config.toml
num_hidden_layers = 12
hidden_size = 192
n_experts = 80
experts_per_token = 2
d_expert = 128
d_shared_expert = 128
hidden_act = "swiglu"
moe_layers = [2, 3, 4, 5, 6, 7, 8, 9, 10, 11]
router_score = "sigmoid"
normalize_top_k = false
routed_scale = 1.41
balance_loss = 0.00296
balance_bias = false
router_noise = 0.3
init_std_router = 0.0261
lr_router = 0.000355
vocab_size = 16298
norm = "rmsnorm"
norm_eps = 1e-05
tie_word_embeddings = false
optimizer = "muon_variant"
learning_rate = 0.00901
beta1 = 0.95
batch_tokens = [65536, 131072, 262144, 524288]
max_seq_len = 1024
train_tokens = 299200000
max_steps = 3460
dataset = "wikipedia_en"
Below are experts of layer 5 (counted from 0) of a mixture-of-experts language model. Rows are named router (the router's row for the expert) and show model dimensions 0-191. Each number is 200 + 30 x the weight over its row's rms, rounded and kept within 0 to 999.
After each expert's rows: a language model's description of what the expert responds to. This comes from a sample of Wikipedia text that the model never trained on.

# expert 30
router,216,182,192,205,201,237,163,176,177,158,232,203,239,225,162,166,166,200,194,179,202,173,228,156,228,148,224,197,208,221,220,249,223,219,178,215,233,213,191,231,202,146,217,172,158,253,176,188,208,171,229,237,245,183,193,248,195,224,214,172,227,214,222,180,229,203,235,236,184,216,191,163,202,188,164,167,179,176,151,225,223,231,164,176,229,229,196,205,179,208,189,151,224,192,187,160,230,213,220,183,246,237,171,166,178,159,156,237,217,152,175,204,211,155,224,257,163,250,253,211,243,183,226,225,226,177,212,213,233,231,173,142,208,209,239,235,243,237,240,207,168,157,231,178,215,246,230,162,207,160,147,242,220,178,253,254,226,215,238,228,225,233,230,186,237,218,200,170,171,164,215,206,202,173,221,156,180,219,182,153,163,153,155,224,172,236,233,218,161,166,192,251
Description: Nationality and country words

# expert 52
router,234,187,202,206,202,251,186,174,172,161,231,225,231,225,186,209,173,206,205,167,192,186,216,139,219,174,258,181,205,213,197,242,214,214,196,227,242,205,189,209,163,147,239,152,151,234,157,178,202,157,205,227,250,201,198,253,209,228,218,168,224,213,209,174,235,217,232,234,182,234,216,173,211,184,177,177,179,177,126,241,203,218,143,178,227,230,179,219,175,199,197,160,222,189,180,174,232,213,217,164,224,241,173,140,144,160,178,224,243,153,189,217,206,166,228,268,159,228,253,215,226,197,222,226,219,188,207,237,227,235,167,151,201,204,244,244,249,228,238,229,196,160,226,171,215,246,219,179,211,173,175,237,210,156,262,236,213,194,228,226,209,243,225,188,235,208,187,172,167,183,196,200,201,175,232,184,172,223,170,175,172,168,135,226,175,239,237,238,151,183,199,234
Description: Digits in numbers

# expert 9
router,223,174,225,197,210,252,182,189,179,165,237,218,241,224,169,188,167,204,204,168,203,186,220,163,214,168,219,193,199,226,205,231,226,230,172,210,246,210,195,224,179,155,245,176,180,237,181,198,193,154,220,229,237,178,182,247,200,232,214,177,230,206,207,186,237,215,240,219,174,214,198,171,210,192,185,158,189,186,125,212,201,229,159,162,234,231,187,216,185,204,186,178,225,185,184,157,230,205,218,181,244,237,153,162,153,159,177,235,234,163,192,217,210,157,218,257,167,238,261,215,230,191,212,211,226,178,234,228,218,227,167,146,216,170,261,237,242,233,255,210,162,122,212,177,209,245,228,180,210,169,165,235,207,186,247,251,226,217,203,215,211,254,243,199,243,223,192,171,174,138,211,208,210,176,218,158,169,215,188,166,178,165,123,212,173,239,226,226,157,172,193,247
Description: Scores and was

# expert 11
router,225,185,218,206,207,244,177,167,178,174,237,233,229,221,165,188,151,202,197,169,199,165,218,153,212,167,247,179,184,225,202,245,219,224,176,214,227,205,188,231,188,163,232,171,166,242,166,184,192,173,207,227,247,187,185,246,199,237,232,164,219,212,226,189,228,201,226,218,169,219,193,166,200,190,161,169,161,191,154,237,212,234,171,183,234,229,193,222,180,198,194,178,214,183,191,161,225,221,211,180,242,228,165,135,165,155,163,235,229,145,178,229,205,170,230,253,164,249,247,221,232,203,232,220,225,170,215,231,226,227,157,147,216,201,239,231,243,247,248,204,183,150,219,182,215,232,223,173,191,149,150,227,206,192,265,259,219,213,222,219,221,248,232,194,237,224,201,169,170,155,210,201,213,178,216,163,173,213,176,152,163,159,135,229,174,234,238,214,157,178,200,249
Description: Squad positions, adjectives

# expert 28
router,234,169,210,191,201,250,180,190,187,159,242,217,226,220,178,192,153,202,201,169,204,162,210,158,225,161,239,193,187,233,217,241,214,229,181,204,228,207,186,226,187,153,225,176,169,236,168,187,201,165,231,235,249,173,194,232,198,243,221,162,214,222,210,184,230,208,241,233,178,209,196,174,208,188,162,161,173,182,145,225,219,239,181,181,234,220,188,221,176,197,198,159,215,196,192,165,237,223,215,183,236,240,159,154,168,149,164,216,237,152,176,214,199,160,214,254,177,227,251,207,245,195,234,214,231,165,223,225,229,237,175,146,219,197,238,247,251,247,237,206,178,152,226,166,207,248,225,158,199,175,137,238,213,187,261,249,226,207,232,241,221,247,234,199,232,206,191,163,165,158,211,207,208,181,213,166,176,213,185,161,180,175,129,219,167,235,240,217,160,169,189,248
Description: Parentheses and word stems

# expert 24
router,226,174,222,194,214,254,189,190,179,161,242,220,216,226,157,200,157,198,191,169,187,178,221,145,216,166,230,182,187,230,213,251,219,221,172,209,240,203,191,227,180,153,229,164,160,223,176,191,192,163,220,237,245,195,179,241,194,240,206,176,229,209,215,176,238,213,225,224,176,213,186,169,204,183,165,152,172,183,149,229,224,237,173,190,221,223,172,211,174,201,201,163,197,182,194,157,227,217,214,193,243,233,155,144,167,155,167,224,227,148,167,213,201,157,212,264,171,239,252,209,229,202,222,212,225,181,213,214,241,240,160,153,212,207,244,235,238,237,232,224,157,153,224,184,208,245,221,178,197,160,155,222,217,168,249,254,219,215,220,232,214,250,229,191,237,201,194,166,165,169,211,213,216,165,201,159,169,222,190,162,153,159,134,226,174,250,227,229,180,156,214,253
Description: Section heading markers

# expert 45
router,226,173,230,194,197,245,181,178,183,161,234,206,242,234,169,194,160,211,204,179,188,169,232,158,228,155,219,190,193,219,217,246,211,223,162,196,224,210,196,234,181,144,221,164,158,238,168,184,200,177,217,226,256,168,188,244,189,230,222,171,216,219,220,175,221,206,236,231,187,214,188,164,203,197,168,161,175,197,146,233,209,235,168,187,232,218,190,219,163,193,191,153,212,191,182,164,242,224,212,181,252,236,164,163,149,162,173,233,223,153,183,219,205,164,212,259,170,236,230,213,233,195,219,223,234,171,213,235,238,228,159,145,198,197,242,228,245,243,235,193,174,151,217,171,210,236,224,163,203,155,154,218,213,182,249,275,208,216,229,224,218,247,229,189,245,208,198,174,174,174,215,216,203,160,207,172,184,208,180,148,179,152,135,228,166,245,236,224,157,178,181,251
Description: Years and table pipes

# expert 49
router,214,160,212,192,211,249,182,186,182,167,246,212,235,217,199,188,165,198,210,160,193,176,223,144,225,174,223,185,203,219,204,247,220,212,176,207,218,222,192,229,184,148,245,167,160,246,158,186,206,170,223,219,247,198,180,256,205,251,210,175,225,212,229,179,229,221,243,251,185,229,203,176,220,204,161,159,180,180,134,212,207,222,168,174,242,224,190,218,167,199,197,169,207,179,175,164,214,204,213,177,258,229,159,157,170,152,170,220,235,171,201,219,201,158,218,270,184,241,256,214,236,185,215,214,235,176,221,207,229,232,163,162,211,194,244,231,248,237,254,208,169,149,214,175,217,237,226,167,204,171,167,253,227,162,251,262,221,209,225,238,232,247,242,177,239,215,192,166,175,173,195,208,205,172,216,179,177,201,180,157,173,168,152,219,175,225,231,219,158,172,216,255
Description: Numbers, directions, geography

# expert 44
router,242,174,199,210,188,200,207,174,168,178,255,203,191,241,206,148,160,235,214,196,223,190,235,138,257,176,234,233,195,198,183,204,254,253,178,216,198,184,208,180,196,187,218,116,188,235,129,165,211,198,168,221,212,191,212,234,211,199,180,219,173,255,182,216,195,178,206,231,214,169,173,144,204,211,225,181,181,160,196,226,216,221,201,172,240,204,223,245,216,203,227,210,233,196,216,137,233,220,180,187,238,202,121,184,178,185,176,207,250,164,211,225,218,195,249,257,148,187,231,209,178,190,231,187,181,197,238,199,188,244,203,186,204,167,206,234,204,216,235,204,167,179,223,156,164,228,189,202,232,182,158,223,235,177,271,210,159,204,185,212,245,207,196,190,218,229,224,195,218,169,249,223,231,156,201,175,218,225,236,164,127,133,124,195,199,235,220,202,175,154,187,248
Description: Prepositions

# expert 25
router,215,170,224,191,211,239,173,172,171,167,228,214,229,227,168,178,160,202,201,173,188,185,239,151,217,164,236,193,198,219,220,245,218,229,193,189,244,211,178,222,175,153,240,151,152,230,170,170,199,170,222,246,246,189,191,246,203,248,217,168,232,211,212,184,212,213,213,225,179,223,188,169,209,188,164,154,170,170,148,214,216,236,166,186,225,229,182,220,161,197,191,169,209,180,178,168,235,210,215,179,245,230,170,150,157,155,160,238,227,153,180,212,204,162,222,259,172,224,255,215,236,203,220,214,234,175,216,237,225,234,166,159,214,199,241,245,251,260,243,214,172,134,227,179,211,236,218,162,199,166,152,230,208,192,244,260,230,213,226,225,221,254,220,198,235,212,208,168,183,165,215,216,207,175,212,170,177,216,176,159,171,171,136,217,176,232,235,207,172,168,192,250
Description: Year prefixes, verb stems

# expert 63
router,224,214,186,191,177,228,147,184,162,144,189,190,251,170,173,216,160,217,253,129,197,184,230,188,201,193,233,198,168,219,208,224,219,202,184,170,219,212,206,230,212,168,236,105,189,222,210,167,170,164,218,277,229,190,212,230,220,221,200,186,208,218,256,192,220,193,261,197,150,258,196,190,254,171,191,145,165,241,108,250,180,190,196,157,216,201,176,194,188,193,184,166,209,159,189,177,221,240,222,170,231,246,193,180,186,160,184,232,192,178,224,204,190,184,196,247,194,223,220,225,232,185,201,240,192,181,199,226,238,230,203,171,218,213,236,204,216,247,240,191,145,178,232,198,219,257,209,133,199,192,177,226,202,142,228,224,184,202,209,218,211,214,230,162,238,216,179,195,177,173,244,194,202,206,175,168,175,243,162,146,165,194,163,208,168,224,227,207,183,199,181,267
Description: Mid-word name pieces

# expert 13
router,231,185,213,200,209,241,192,197,186,149,237,214,235,229,157,193,170,199,208,180,206,166,218,159,213,170,232,183,190,221,201,237,218,233,171,199,227,212,176,216,181,150,240,173,162,233,183,185,205,166,220,224,242,189,192,255,204,241,220,178,227,226,217,176,243,212,234,230,171,222,198,165,198,190,172,159,160,184,151,229,216,231,187,182,232,227,184,208,154,204,195,158,215,184,184,167,224,216,203,169,230,249,159,150,162,152,157,229,234,155,168,207,215,158,218,262,163,237,261,229,238,189,224,217,226,179,215,232,222,234,160,142,207,192,253,229,254,249,242,217,175,145,239,184,209,231,212,160,206,170,142,236,207,185,262,258,230,214,229,230,218,248,222,192,234,206,198,168,174,171,225,219,210,179,205,176,189,216,181,162,164,166,149,223,184,240,229,211,167,163,203,250
Description: Activity and sports nouns